config = dict(
    num_hidden_layers=11,
    hidden_size=512,
    n_experts=48,
    experts_per_token=2,
    d_expert=448,
    d_shared_expert=0,
    hidden_act='tanh_gelu',
    moe_layers=[1, 3, 5, 7, 9],
    router_score='softmax',
    normalize_top_k=True,
    routed_scale=1.0,
    balance_loss=0.00621,
    balance_bias=False,
    router_z_loss=0.001,
    init_std_router=0.0156,
    lr_router=0.00182,
    num_attention_heads=8,
    num_key_value_heads=8,
    head_dim=64,
    vocab_size=32768,
    norm='layernorm',
    norm_place='pre',
    norm_eps=1e-05,
    positions='rope',
    rope_theta=57200.0,
    rope_fraction=0.25,
    qk_norm=False,
    attn_scale=0.125,
    tie_word_embeddings=False,
    parallel_block=True,
    init='uniform',
    init_std_qkv=0.0194,
    init_std_o=0.00413,
    init_std_up=0.0194,
    init_std_down=0.00207,
    optimizer='muon_variant',
    learning_rate=0.0109,
    lr_mult_qkv=0.4,
    beta1=0.93,
    lr_head=0.0111,
    max_grad_norm=0.5,
    warmup_steps=200,
    schedule='cos',
    final_lr_fraction=0.1,
    batch_tokens=262144,
    max_seq_len=1024,
    doc_mask=True,
    train_tokens=1147000000,
    max_steps=4376,
    dataset='wikipedia_en',
)
Below are experts of layer 5 (counted from 0) of a mixture-of-experts language model. Rows are named router (the router's row for the expert), up (a neuron's input weights, with its number) and show model dimensions 0-127. Each number is 128 + 32 x the weight over its row's rms, rounded and kept within 0 to 255. Numbers have three digits each.
Before each expert's rows: a language model's description of what the expert responds to. This comes from a sample of Wikipedia text that the model never trained on.

# expert 41
Heading and line breaks. Line breaks and equals signs closing article or section titles, such as "= Kemoy Campbell =", plus slashes and degree signs.
router:130141131088119140099153125111106103129155112147096173181104122110143124149094129076158112127118121175083157112105123109152133072101125133137168098111094139160144144116155127180031115166203138130080122111109129166151087163138137121091158106105133142084142065190141111138114118093144126102115178132101142048099106050096088109138182133167129108149147123137081121091122115117149185099121
up0:120120154095114121104148175155106153150175120159128148131117165071090122136162109110123176096134162101167153089129180078146134141095058147141094140085033126102161132097151142155109048105148122161136157190139199111101149184095158153094138128071142171131152173137112141147138066115140171098160151131104080158172079101148168125138103109125135138101104114120146125178140164135169158064049
up1:105122121089153144155136113174142096084133124121121119135094136107065047149103141124115109143143143062120111142113160129126084154117161113102136140109190138120073166132164166088071125150125107113131176085109104119115073080129197147160158104092132145138125108123148093158191109111167066119057125128139151150126148099073141217175138164181125062184094101146112152095115126162202154104141
up2:141116119193102152129087235071172133125116124154107163094122110114072159108107096101147094129121106131114127084206179151112116097168138104158074076112113155139163129181117123078125133090117185124148106107162152136167168113153137116160168142154107152066167089111100124160133105172198089125166121135115086096116130124135170108108184123197058189104133134109068108082132119103080132078115
up3:087110128120161139130128153075098140133083087171153132128137123104109102113118110106154057178137137084129103093153135096094098138091062098141187160128091164099102141166135120147096128111121153185093105129098126094143118122144138100071104132236080140095164100210165117114129130083172153077164098110120116142098101078099104128114101143138133157193102143121144134081110133116109092174125
up4:089144092141115093140104110186134110098174132134168154177111114175121159095164150117104118143105090161100138084090049075132133082111211131197107089123159170168142143074066172137149123141147063137151087135206081175094172168128137168086131176091176060188134129087110137131091074118179177085121156135099164106112150115099144108182197131129180141107140077121136112131106104116162164097106
up5:155119149120150137145154132073102155120128111185163157127129122139106095075150099085141203109099082145081136204169154108181126064149131162078152136159104124092112184165144159178078113136140128123177194127145121138141147120127080118106153143117089113090128098137171123125077090114105143130130107143080109142126115109125057131121159132167207179129122125116108095151137137159155143130112
up6:066090078099106104140171134142146093177116166147128142161163159130152152058097141165153079093123130133072078121106081133155104127095187132119133067081090169137099130156058162179070102095143148121160149130080154138108140063125196130156112169080154175106165135116125095147133079139181138140152123089114113135162094133101104156113110073105117193113165171135110148123123119078098190139128

# expert 17
Sentence and section ends. Periods, colons and semicolons ending sentences or labels, and heading marks such as ===, usually right before a line break.
router:135109090088142137172123098139108094132136090140103212116090203177076163146187112110166122116132095102111094146134087137116131113122130179143107112131117135120191104165108145128103133163116139145119103187106131146147116154131130153113096095109160149122117090106166135138129138149144154099100134118168141159103152117118126131096126125094116082164074150142139131176106126047189133211132
up0:153113094109116160128125092122115055097117139125099162132097132150148214169133166133122106116158086145101137092151132120126187118124117188148190111092120183138106152152145157124164054141133175139142157115113154128175141132109147120129180097113028164149143162111100091142110131120099124128094096192115109124095098151150095106143182157133109126123196123097202141100117147113178145110133
up1:133081098050136167075102158113142120141097134140070148123128122141169168102093103141128166152114129102131125093111141125092092102115096131116118102113169070120124141095162147118136121118126118139062143114172170087127154163158109139096156158110125114116161128129084094140163177178133138138108106086083076140170178064114103104072101146169193148130110177123161121133112097125084187091137
up2:100106111082168101091146161134145147141114092155164126148145170135118137075104109164148098130182114134084072153128123112138117087094128185029144122145136071095136091092148094084121160068135157094153153177143153144125148127184073137160159136148119127089175124105138167110178150117169161143090105101091124134136137120205144158114119151097124148079146127159115137123087122141101197171078
up3:134150187128030132105105183118117111182154161150123129141181097111116059157093069124103136205166092109114089089113166124131141181127132151150111117122041089113133177102119096114108060105112125099165195132119058141095158095114059157078106133092061154103080110096111137065102131110128126174085118141089154076121084097093079101114090087117125115148123108146124126110148189101105157117159
up4:166062145135196145119113108144122081129057098083093115063169072143115184123107174108134086129134147154157124098131150137135133097138082090134090064115166152185138189115092061162181158111140109194182161114083113124121071115127165145063151108119118122136099118142105118110128104104145146081162155122141150142134127148114149195151115125179116121112140112129174144128158139086135090157084
up5:173137126111134132095151220165148192166139112062075112135119160092151091181161103163089163090155130134161101135141120171171135146071140126111156095085104142123097116101140157174155129135071153143168114101102115175136132111149149118071107190035123134102179136135110189131242052177161113121127123122139138174124186091084134135141135107079153137102142093151143168112103131117116141185141
up6:175098172076141111089115115159104104130136102143071109081172101120151124147159110082159134118102117154188147126184123168169122110083110119153117155160150154106115136108143130089165170146186114168116095109099112162175140132127161128031130124114172136109133102154111143132132072129126147107091105136090078204113129116141173099126148166094128154149108133114176121152095164121081185185087

# expert 14
Years in dates. Year numbers closing a full date in fight records, Born/Died lines and prose, such as July 28, 2024 or in August 1932.
router:099152196051096104094176155070086108099078141109082168133095132125146098169136098129149156093116100166094157096102119095144116104165140132142138080094130110160112137139141121126122100115120147112111119153147102166094112129139061157127156116084126102158167095169153154153125142104146145106127188193216100097158114114063074128173176108154178103154101091166122132168078140084146118139000
up0:126123130074067119154129147143120073108147135147090177123107153111115179125084099115091211166141120125162120087119173084123121122133044114134114133154091050135107149134061115139108151147121164161129100143118160114132127160107135208096154107130124155105106081163107074132151179144058113164175120123119120107167131114110140165123110115135199154137059085115124146172132098125156126126137
up1:086128178100127151056116101129146174116100163163097097113139132173098197147103145114067146145155164127170134158104173144147110104095149125169094122170147189135125191124132071075159127074136130150094123136162093143122071155123103136093151059155161107136120055127143142140093109107138225120118113121148126149110175185117102175141094061174129107088095090150121137133135099095090086053104
up2:153118087126089090143175167108138167162118166082152152161118073116146131093153133128106144093119134156066132072116171127115173134166116153096089099118121124103095119082158087144166174119121115078107217122169182145134094131122102154126157095111104151182141119131154114143180069147095145109168138144190094099148151154144146131085139132132159117134147107142099108114139066158119071098077
up3:087159093128090124153174085097084115165108111125059166154087166139145154117104158106113155135136125068143106105174078104137165164143118125140103118138084157114154115082111148163157146107140108130154137071108183107112097109076132125097141101199118119208109076108094127203084123164174151124147176131071158100153145151083153117144120121138171129168111136169136135115134122091156116115094
up4:096139145139155146145130082167098151141093141123086147121168092107187199168139111087136129107146096107114192057179124086188120149110136143086122106098183134125123131129200120107104173147119138121079108080077104120116126125119168120059116145107132130168179197117114159164171068123093131097131146224150145082164109128104187077151153114099105154081124121117144111155081124080094155128094
up5:109152092156074131132174159099120129141117078092094137151139149133181097146160124144130043085115140142108122118099171105098101121123097094076164105134126135132102133053143139123095064106089144151098160109147112122151104106083145106143182103072125110175148165113127093156064084136119188193147125141158134133160091119127115135209165142126143127082138154172131134081084110055159148126207
up6:172073119141115131136084076079137137105076067066176120196127119201101108140140090102117167147153159181167104140121178169116095127132113121149107181181135125176140164159066133105215090159171143134171150130123142102143109152143169104070124023155162130120103145096174120086124079091178166181107129163152156145108111180125158088076132113146138171123122132160138065099136108095137111100142

# expert 31
Word-initial letter fragments. First letters or short first pieces of rarer and foreign words after a space or hyphen, as in "b-anding", "cas-anova", "bl-izzard", plus "each" and "per".
router:137146070098106148109160144164067118103128138107128171143155178132118137078118119079138113100117097159079169163102168056099082086124140221124175089084160106142175132152127118115101081134094123102060080145137107108052097115142080167126163082090169143206111153241127129143110118170122091149134115078185060121134108106112134112140139095102158138106131077181136131105104084120185109112139
up0:111080115092166112148148132139151124159132130116149173102113100155083101129155111118126141149083131100144167127130149093063084147139129214106156121127100165089148158132139118094154158174151153074155128107145108121118073144122105166137151093103103110113081109049133078126174126148132089093118109092124136167131166091124155102111108137090139079079049111158092106131157110144128164110064
up1:086090135085180081141111111167157122136110159097137209166153137141169109102115154145178047089101179121131062146098173108125085138129093140148127112165135080128177111122107145167185111143129180132110160108126187126142106117138143134080161100081120124142191104163149103075167180152138086148108105129124112085139147125118134177110144127129173077132172100133131113165171144123145168094162
up2:159156089107059129098152060096102066119128112105151151120185131103168069093108085116121139076142097126201139068150087092198144129135133123133154120101135101138131151116123188152140098161114089133096173134167110156134116109096106183147133084149107130134163091104134084121070094148166096095139124145150137156078138138204163120127152132140053114127146163084121141128134166129119095137137
up3:132141064162145136087150112118068111144137067154123153132143109145105060038148076099107128151131161111131085132146101175106097133144126136190124157161130122140107117149102096200130115150092141168102137139071067102117090066124160138124145106091113197145149148120093104112146092168128172106120158089150086113092088148116115162140203118109128162123135176129173124042106135106123134135128
up4:173124164156096070129196194040128100107169090101146117070128179145127092125133132140142157103125105107145100110116141179131102114130145099180195141133133124099180067168098180190148077205132073088123134122109113091115117138096122113113104138126164096149151106117094131100136134127127202133129142150101135191085153094207135130106152102097147185109139114146161185078100133100168168161112
up5:141101131107094095091153164164122114122210135093142157151194114053236137079180110108125125183116103127137130180135088135177068129132189159088182153152124152148104154155107162095102111157081140148139174149116140164140120108141110081159051129189169111113102158165178112177128185120147155145150061153140115118153121098112120157160146072231148166133127119185127094140112144104160141102094
up6:114192108113128109081096141090170123125119027144150135116142117107076117108084140120100109173157116152072148177124083117129121195146145131164127084112139134108178149139218101106157146141111128126116126127105151101110153142151126143151149105110127129153156091094102101089104078160158122084146093075129120161107169164125102119114133125076126139082075128141173127131137075115163122135143

# expert 47
Of and inclusion words. "of" after nouns like "part", "War", "Territory", plus "such as", "including", "both", "be", "all" introducing members or examples.
router:141152132114104136116163135153161052116057116162121117190106145133164087154147106110163132140102109151150116129049123140090120072218160149100167109101121090098127173146179131150131147112133098039150134131163086160129094134122111188081131107150147137076107083081147069124133118090154158119181123160150101094080103139103097145114146072132147099139132133214096098103135113108223135117144
up4:173119116135120172152093094166083169105106159134147147161155147115130106114119109075096151120153128118100077169188183081184091139138158158137127141067148143166107121124147112145159160145092177092133145092108178121136112142121147141131171153195081092223107153132123131158105097145071112105071146135104125099167144147078115088141079089110106182149133127086135139116093117058146133093188
up5:096152046120106130141136096110165118170106140154122128140117120205078101119123188060162112145123122112149179061160136132146157116136166113069076145078139108150162121122118136210109090123165158120148213131071123148172118103113040138085173172161100099123160097085139167131117156092137132102086124112076125159116149144103110092131137129126135130130076129167170159150099146112153079092142
up6:171124165172111094078220093119137143091107159133130116072115151148123087136127108126107185139101105127102144100121169096147179112147152124135130098151126135069161141149158164077106121163156091087157107173134131146115161098128120115102090138115125133084096114145137113050125106151093135170121153095092156086181159051104118106125160034108123115089129192110154081145129145113171190111158
up7:110110214079074171073128142115096107172065114138135114143054183121088113099155162128144159114149111161113097157196066133081102116139103141168121112182119137119123119144133129132126154141167147118142125116090161144086140161155103134093195110189123109099125156065089155146125120134143121139137187155145100118117076168108140121131143156113107115085103134180156102130089105142104133166167
up8:092134126141074137149135086162122161095045154182129112146172129139136121107132148168109110223126137119069163087142099167101103119190169108180097158118096188142133135095118088099102098133188102129156062113156058142198108146105111142136104140128129116140088125134178108164117125138156106135056157103134143106116154169095189123055096143133163150076166184120182085113167108122165113130073
up9:105138113153094124151146201121097118123141092170168126152109160067154105137110168166123171121107100164161196131111132078092119093114151082187199140129110128067128167106130134113113193167043137172071135153046109092120100120203156131095122162144095190140146121096118176088171157164172135108106132140122134121071063129155152162070109134136180112143159103097146177134165166117111121104086
up10:142161147128073132123129067057048112137112127140199121164144122174107096148176107126088043137149107115079127102137095137113155132131144110114129162070142159132134126117137135194112188113172145118126103130096171131137167122147137109083109124143130203070124191132136157104056152132154191077134166108158059105157099145159116110174120195149065126157130092078166094119177088142222082170113

# expert 27
Word-final fragments and separators. Final pieces of rare names and taxa, as in "Satyanary-ana" or "Gonory-n-chiformes", plus quote marks, slashes and table pipes.
router:205150137095180142170140120109104119105081076137100162158089117186035163115130078144122156150155038124200107123113150165099136130128111121163115080117164215172124163129183174065135124175155141022130111099141151133133111109194090116122127086125168194130124086181121129053125108145149142069117136162124116135121106165118128140122157120143123111203124109141167139102045091108180114155070
up0:151131106149200177129145108101127147163088082138125166159125066167075136104146085116154156099157168093117097112098113067132098162145110084081118119180159113076158144120120124118133091113139137122113147172101125137163132094117110133135114118167111083136156165158144075142144141095089175052139125148165075146186099190113160138145162099213100161136077145115107183145127156110129130130125
up1:116118183112091127126098138109172101072131108117065115155091124112138175168160109096164120136158147092120147132084102085159169104089163147117108086157204171103113102125147181066134137130134115141125098180172159185165162114110147087148136131103135104150173111144096139114161115128170167120162137138131122076150085131121150132104161149181122174150126156113112116108131159062157172090148
up2:143171166116175094088141059079136178179128128145133055121143137126085106135153104163101094098115108131140155114109135101150139159162113129116050152057096127141162129167125109126118142107154149168127119131091066150121158154152099125144065093110140171156114196076082111144135141179164160126097082178116120134093151111135096161115206102106135152160136117126126119135105138152199151079176
up3:152104057093090090159108140116087141112110104086153165143094105120098129096112114107117191092127134098125123120162112147087149070140181169151189186152178090150192164085113157207101075080145116178150152146138146164106110148135141066158134061129091173133059145122129093133082062166168129109100137129096138106135146145157165175120197089168179106158122095135101110118132134104170037132103
up4:207168117089150132110127162110164095145091154124128113172112151189119097102146125195128117109109114098070144129072109102111136159144108155115103190119154109116146105187089103074065066160054123163115127137163068149138182188127176192110132115104182111170187155112077138117107120150151165089138162125148084097152044090154099134113107188181177119100121082141094051109078084138149136130119
up5:180123138120124159157117084120127115143141173175139114193042125146108196097091116116123166102139132104165131153171121097104071083200123175112137135145160116164073138094176145107142132133081160157091051115163112128173154129143130105150132169151194115127141114152074166071173198096132138115083140169072117168126116067118123127103117121099145086152097165160128076110125140081138059134104
up6:096156088150098152179128057126168142167158155164171128107030125179138090119120114169104168174056111058118150124090098053068149127100100142133132106151161109147100131159120109092110123139140121140100157104154164158137118167134144154087121088143143127079169101133160112094107120175130086106103127154112113104130147082132136088126107100145151171112077135140191140145112156053232172136082

# expert 38
Digits in numbers. Single digits and numeric pieces after decimal points, dashes or slashes in scores, percentages and tables, such as 1.9%, 3–1, 8.2/10.
router:112185169096131160092153066140129101101113179128082129167056138145058120194122086115118167167124114153110106114132127155051109098181100120164159147145077103147101109231174147145110128165153054110121120153120096152128136163191078121111143115159135164111191104166149098125039083037154137122154153149232130124151134141113091093100155084080119074167141128166112125148121097044112129164113
up0:133117149084152134122109086145154133158093108080073149127134118156108197094144128168134135128158124111195165122147113094185143134127166117101082160182097159140206139171102100139148086083186132078085134154097080086077106152183158124119171065147151051079144188103130128134101201147065160112169084166134091112150112184160138126152158114132166151112167170153126128079184160091142141172089
up1:117169079076110103151097111191107128089098156154121117125107112144165071100149090158160135126137118109123157083127032128062117106106107110143090113051181097143117088147180174162092137147167138085137110147094151071136131100109189057139150081089167119134127044135074215136138145108147131116108107141130100099154049189155114128110111135122148163085155154133138191076135193097173176170062
up2:090155108136117104139141174087139081106133184195120089173114166167154151173196093149163140082121132162108173148149113154121103105100127168144139136137094070156097209140107095145135112098113149128150142138146146120172146151163096085147106079122136132134134089153164098158104148117152113120122119156124134126116154111097098105153156122167145112132145136071166097176108149102128110060149
up3:044134127223117167122134061095166127124155139114143164098046180148118165108163090037130092112101127099145199108091098177152165112134114200098140148103111111153178110146093121090114164100164114102110138155090173145100123088052140136103190140118169154165112167132226151095137115083162061116178137100145136156098136115095080198078082141152131167103174162116091136147121081168088172129168
up4:121173141129162066111102142127082123102073157153110143126138169086115126122182129095107149166116130125067087158138118083169110062126104171155103173108129110106117138110158148143105096112085090128165168171090128152194074113149082111129147147137079099156162153129095116110152043082121153157121172126124050112140104070126085073181183133110154116163079113136181105155140144127141140162154
up5:144173122159142134098127138099159066061095131112105111102129150136134102081127094148090077159158053129123120141155133170139137134165206148098146190139135148162117116162143113095108136116141144132141108172143124104102150106136093122143123073121103145154109125139153156123088131118146105097154127138191096118174128155070157156143162151113110147152121137159116115151077123090138147119146
up6:107140077166135089115069056087166130121092118104156118144106132123122134051117056149161109120180111117116186129094181153130038136189170118180099145094141121110112104081165161176096082181146105125148085121128113121162107121184075116060156114165168130129103161141140094109104135094115128173168195144117122094148106080067157112090186130097157074153071158113106117135177100206096121164160

# expert 5
Commas and subject pronouns. Commas after clauses, places and list items, plus subject pronouns he, she, they, as in "After the match, he".
router:149116093103177147110145121175109081106086083081106125156137142116106115135150121104171224120114052136125161103011101071089089108167179146169118106153155142125205104137126110119092134131167137127105114144125129089139132146139132128085164137066101136075146099140137129118061120083166122060187102146150137122085121100060137123133136052103131158152138140131155136091098142119121170128112
up4:127213162129109116140138137133131148103168150148122197165192110058106088155135141126132136143166123124125079130129135141108165133208125107104130150133120130109071109169124136138097198141124137111155161083145141135103117166172160086119099112119081130194130133156065186131072155185153105110082132099130172101095150147092162090139187143143110164108161133145059176141107182104093103104098
up5:131133091137153075143137184169142121144039103152109162145143135189159159146107163178058139167088098157164123146215129163148185117082107155121118140089057121108101137106137139173105101089086166122140131159121104153091107163149133102152148037100087140123136170140157120152169181093103118134116128129167135091135173145131097156112129126138053127124136149194126163139129190084125137097182
up6:111182148096138121075130141141192060110173160189132158138134174152153120141100122166153098118135152124145128133184113123149081101142164164107107186122120120179131120121105074207133136193170103145156164141118131135103088109118178108069121154141103127119167132134131120087103053071151162102151092158081128198091169089150130107106163110140109149128128139110165153054057150127124076166098
up7:117100191091103132113119125165116105192144062122170154140116104109138117168130115138152109117143106144131207127128132109162163183128068086198104158094132109166111080174068117110113114160105185069123135108095136107134131123117148153103180162167154126127116185148182097104107152096143138149094121138068103136128129165145162133079086166119069120174085128082147069127051150124129188130133
up8:066149123117092135092155186085115111150159095208097155172107108150151106120106160108150149090131152105122130127058129151093146143145132129109123120161164102128130124145141154167139105115075080124102050129065129158125122133144127148095130122127113138166150158156106159150077173188174134167143148165075094009136149082097104117138118194081175094186147103149153092111082112157145085112166
up9:150139109105132150127111170088092159145108150198105126150101117171190185143171111138140114192150169146127077104160077132130105135104129130090094074128103133104192133120110142104121072105133090117132130131176079143072073079142119158111186169098140114120129143141162108039163101153205120123123118065184107132201138161040150163085098176148160144160102175146118163127142135118117130101167
up10:088104216132171124142134148122137157101139127075118150130089073095136149119178085094182193175078197121172143116112151115147105121072122132154163105111167051092139108164141093124112091160110129110173120176083129126170115101115158136139090177100114201164140162058130223152169095120111075133139188089157160139110151165147089089123117142086066066128119164122129125140056105135139166075116

# expert 30
Vowel-ending name pieces. Final pieces of foreign-looking names and words, mostly vowel endings like ra, a, io, ala, as in Agra, Toribio.
router:136165122091142157163147117205115120119120112107109123143106121150128145106139116078113109147086116191094126090078183189158113099111096153170201088134147153157119140128172107154085143121153133071127080108106079125167161103135162154069157109137158151179198144158174076048041149104148212173143150115133141137129108144073146135143130119161170150202115114193113177153135142071144165140129
up0:122119147172136042117103070146114115118096112106099208119126114123163140193110121089072082133139137098213156123122159146102041154126126122180123122142170109159120067171082094141092112132138096130118135095118191197134089172102152097171162074079146146170116152157201124191111093117147170117078139129123164136183160175123134129130171068118099100070170101097150164143112127144139137119104
up1:153137083125140099165134093114084136114135165120128148055083140221134128142164158139142127124124149115158113090126161132099168084192149155094114138155104112116131129202059151227153160089145149147127143128122060177174126058110146107143131122132172077104177155114139160114136142151130134130141122165145132103128116157104150147135168144133131125143095087214153123124140121146121087142082
up2:148155090139119105110151067215107087161084180109209146090117134131072117120109105166096120148168151158169110124119136145164151104061117177093127165163120107192145140152122139140153097153088116122085130135092087150103096129133141114164095127138121139104215119115148150112157101175151167116100102191140086139133110078164097135183126110087077160130161089103159172155111103127092103134102
up3:062159126100106144130144138135111147150144134189153150094144169156106124116157131146125088197165128071078137174158085144127109124115054110134124076154102122098112132129146178161128159110169110097089103075135113109157158099126184146111138146066116111133144087177093130096140142145115162062125130102106132063129136121109137111147112111126175111121027146153056121128143159086132122153123
up4:140103134137184142117132165158098135103141072128106101164130132115112115138094075115131126129132156124126092114110155150062157118125075118181058144135114108114111136099145102147071082142080154118125123082119077106194097093092093191149155100098108109152205132131115138115131152094105158076119083159147127084117157103171174093128056150161158160161147152093122090154102129079167067126139
up5:124149138100162103166147175133145191159073105120137117110121182153112176104157138138129078153177049168147121126120189101126160122142106112136130084144132120134134150155140125157153137132091190084069108115146119159060136102138108127099104076150105112102095151090112131141169181105118119141120161168069040058110120101147152126108118077116159176127114135145098157110054118116110135121068
up6:117087174144116078067126181117177130150141147159097107132166127164080133162105174169147072144167109071134115050153141131163132139127114157126161110127064165090138147145103112063136121137095148120146135114085129147117081096123126082131105186167163130085166088116177167174102128134119113144125165139121116141122151160153194150080141138174100078146039161113144120161164108116134150137158

# expert 40
Copular verbs and years. Forms of be after a subject, such as was, is, were, been, became, plus year numbers like 2017 or 1977.
router:152126118086139181137139090138070126120091113141048184181133174130094117155182177097157151134087094155125155121148159117149137120215141161132144057090128163109173153146119148160113053133091106098107138101116097140120142083111133123093153110056143115120129042142161093091129084163156142172151072150174139167119090117110131108121119127123141086156114122147177136119049079101096083208117
up0:154126105107183147127122093116091108090181186117087105166108121122134102106161121121137078186133139142144073087091105105154183111106130112033166195159111150153145136170107153105089103102134065094128159111140127158111127126123104153102150125134149153137142082154114183082101134122156172146157143122150117138134092111098123142107123135123110098055085143178127085158142121147124179159094
up1:174158087156127167097139148156123130102127108165091128130100144151140137147091144126139149133132134100130083136135098085169128145107138101153208153150150135123136077188162136144130128169094155141176103153168161104133110096123136169129114085071133120083126210134171114177108146073156132168106125146124082053165083145079139198142135078146086158151106106150147179107156070113158150129077
up2:120138155108108108131180153120109140158154138117154095106088107163140116167113131118176131127112140147103109148146132120131101100106152131148153113140133114121120114171142152134071147100144185132179106136163168127098113158170082027162093155085103102149131164129112162132197119115184105145118095134139158180091147087122102138062113131155110085158143140147146133044150119082102087103143
up3:081098100179167123146167100145158127182146136035103161129154105215145138173232109145096135080119129116152127151171160114141112120126133158060083117045062135156156140088038113132120144153151115136123107154092154183103170097148177155130140167108151156082118062140086111165137125125162157145151171166132143130123118068149083123108113110098127094113078146151170170184173103171099119117098
up4:105120089173152161098133120151111142116107113119104128137166146080126128118123104080091110101121117093152100129125125113153106108144130124165059160155154186086131129179141130110105162132136100164078098065115108080115132086142160156138096140113186091127141130109108127137080123090125132110112168135154112109077082137116108103135126138133100160146120105206136126140124122164119158155077
up5:153155157115172195114087133116113155103160107126129154117138107133186128131098185103136101092123091126132140095067112096144098155108131157132123136124137154120131132225137162074174068151161103145201119101098145117163159107094115118196162135123100143220140182057092154112166119148170179131126104121090170096084116100193130059145113141091145111143106127129143173108200099109167110159146
up6:147189046116147123126203167116127068095119132108097149128072106132145123153130159099095124130120091174098107144194115117127177129135167132097156154117115108117116134154146181119129120107112152147177139166076140171162138128096067164083121163184088123155109128160173131108085142098091175130135174095086148170138071133146144103176136094117173141113196236122081133125121165136153104105124

# expert 21
Capital pieces and semicolons. Single capitals and short word-initial pieces after hyphens, quotes or parentheses (Mar, Th, Saint-Quentin-en), plus semicolons in infobox lists.
router:152163090091110108095154114120102087154123070114054186143109198128097107152146156101112176155112155117172151054109118086145082059181127196161137108105112118173176116138060098176106102103174127110156100133075085184163178117081114174140140120136139063124140094134158114129062171085136178098123225165216124074122140152014104109104155112117183077070088117202117142117101060129143092126157
up4:182097153141141213132111101157105135163125121110106171152133158161142178150147094151120188123148114115198142136130163105112100136116183118193131097059135078175123143130188107166144111148173172152155145113102123143115184066133138155127200155143147123135166132157145119137086149062151126094160112150160107143132118133082135202168114138131151167138132178136119124116106182081159086144101
up5:100169134087185115154143066118042126173170125108050155113146161199106109135151115167179146102129096107140137068116163135130173039161104155097169150119144145177110153135135131128110167082092148111178167142111125160138141168115058140099086131121141124120098164125062126112064154150150091133109139091189136122158117169132116147112152166115117162067122137142174108114135112143148111070169
up6:081064094094110113085083090169066156113102153198163195100170089154136100131162113146153122124138134133092082106172136147113068119132125073106119121103125184177163118096089168129111152171121127130119152115178130149142063076166090144149118114159099156148177097104123135176116124116149145089094150125087155124157173109158109145120126113140089108119082155096194142103119080145128064116176
up7:115138167128149099134126146087103141153113174099089179129122113118136115121155110104153166111175180133133117096154143104087122124170164108122105163134072120103110079148121132142096103098125167133117163092166148175133105171152115131129071078149095155121083099168170152145099103105161151147159153107094132063106143144132161191080150113111174103109126122120154056132092100054176107146126
up8:096125123089125139098091148179163086157072089150185166129184249109101156144187184111114170128153172074148085134087225181136139048113122101086134123103129107140158136154093089197086148090148172110147119080185171053088118150166089120123133114134144072136157137133142190126152102115150121104083156101141196143113078153211116179103129114100149184121140104139092131189135098118132149073110
up9:132136122167114128053124094088141089132183117068097141096129094136072120155117125160153126133091129167137131114113061106119094093113134132145103114082113062143124135149177083159105109145102083121132145105104130173154154123077093176125169126080133097143140144066172145137099129135178117134156120129145122131157134135104131134084128117155168157158090090038098105136103139096106120071109
up10:115152116096091153154144145115118109134181087052036132126092123118159186124084144166115084145100146165133137108132156154178111150150109125159110180100134112149134164149142051150125118128142154081191109139155113145123151180105152159087158163092081161125097133107137122119100049088150155065103118140136134067153159127128101132136132135113167094116151130120083139141125123107059136124112

# expert 44
Opening brackets and quotes. Opening parentheses, quotation marks, brackets and LaTeX braces or backslashes, as in "liquid oxygen (LOX)" or country codes like "(CUB)".
router:150185150112103151156202145172082091135071119172089107145115151102103110128133145101102144173133154189115132140073132125115118122135141159158150151074096105104157114124152156117114077169111081135075068144175051125091135185194097088083107111114218186110173117181058161078108168097096099110082137136141127126062061059115007067091127158150182083189129084128197140108080089131170113100134
up0:108132130143138084143124113131150114101157118159129158107185130150148157073112101144126159151123133188073126093141089138122127075060140137100136103173191112145141126151112151190078098091102115090150094125131142142160132141107126099149161124135058147084085080138139168145143124155082170107127207147090193182081093172195162197155179155086085163146097097190105157106093105083147160114074
up1:127085105133137090115184161143147074121128184122124146120137214174130125170127127095147139106193185143079101099142119138119179082122109152138172140126162100156097100143142117135101085158075096090097155143108092108147095161160172106105109023177145065129121116136120072139132079088196153154124156104077125107049126120141103161100153105150131152104115135121105202130094161151121192068183
up2:072181100105133146155178101113096143128096138121160097186144120103132118193108149117186147093136155123104125160130126064098133136164101115134159112129167143110113160087132147092113164107171150103105097152130132171127138179178144104150143111155098169144145117069137129161164127102115119126071107138136090141151097144163180168087110042107086145141115121161117152120019108149145140118139
up3:091207144157153147141128159121114094085082134180131114140102148139058103117136135130115114109105094109103112141149103114182185129140118141116112162104144148106128113136120169179151048096136080093086070103137140151152107167159129144129103104090101128141082144148110163149096095110110114090176151145114137145150072071177128171116159120101138112100191128131159151069130116122180098117105
up4:153101179153099163106152136116063154114112121123134065121129114149111131115112184147154116101138148151154106089117192116075074129081108136121152066173153141169152141170115097159090138178100091137103077140120168073096119168144136122175148144108175114104142115151156164114100058139126133090176171148120080125078126096104120143086116124120146114103081125121084150146058130128150078173128
up5:159143091131141113163138160106150126131164096125121162174025145144167082101078085179155137137137081125128093101111086141125139153144054127165204107119093079127102080034129157170134163097145168133110110102120120174120118125163167153137082166142167102190129129146151117138113120110126103147184111161087105126137122102135120133107118159105105115071192177161106134075114149163175086117133
up6:149117164105150093142169146154142150127098124122155112171150123120109121166135140114131106168076094168132152138147076154101140132173152099107118146164117154162186109055145107158150130069182055088101118136110154155095142139106067113119145133124172115109136101110126052099124131152120169132128100137054173137157132146190188176151125085157174114103116158125168094145112188131166118147089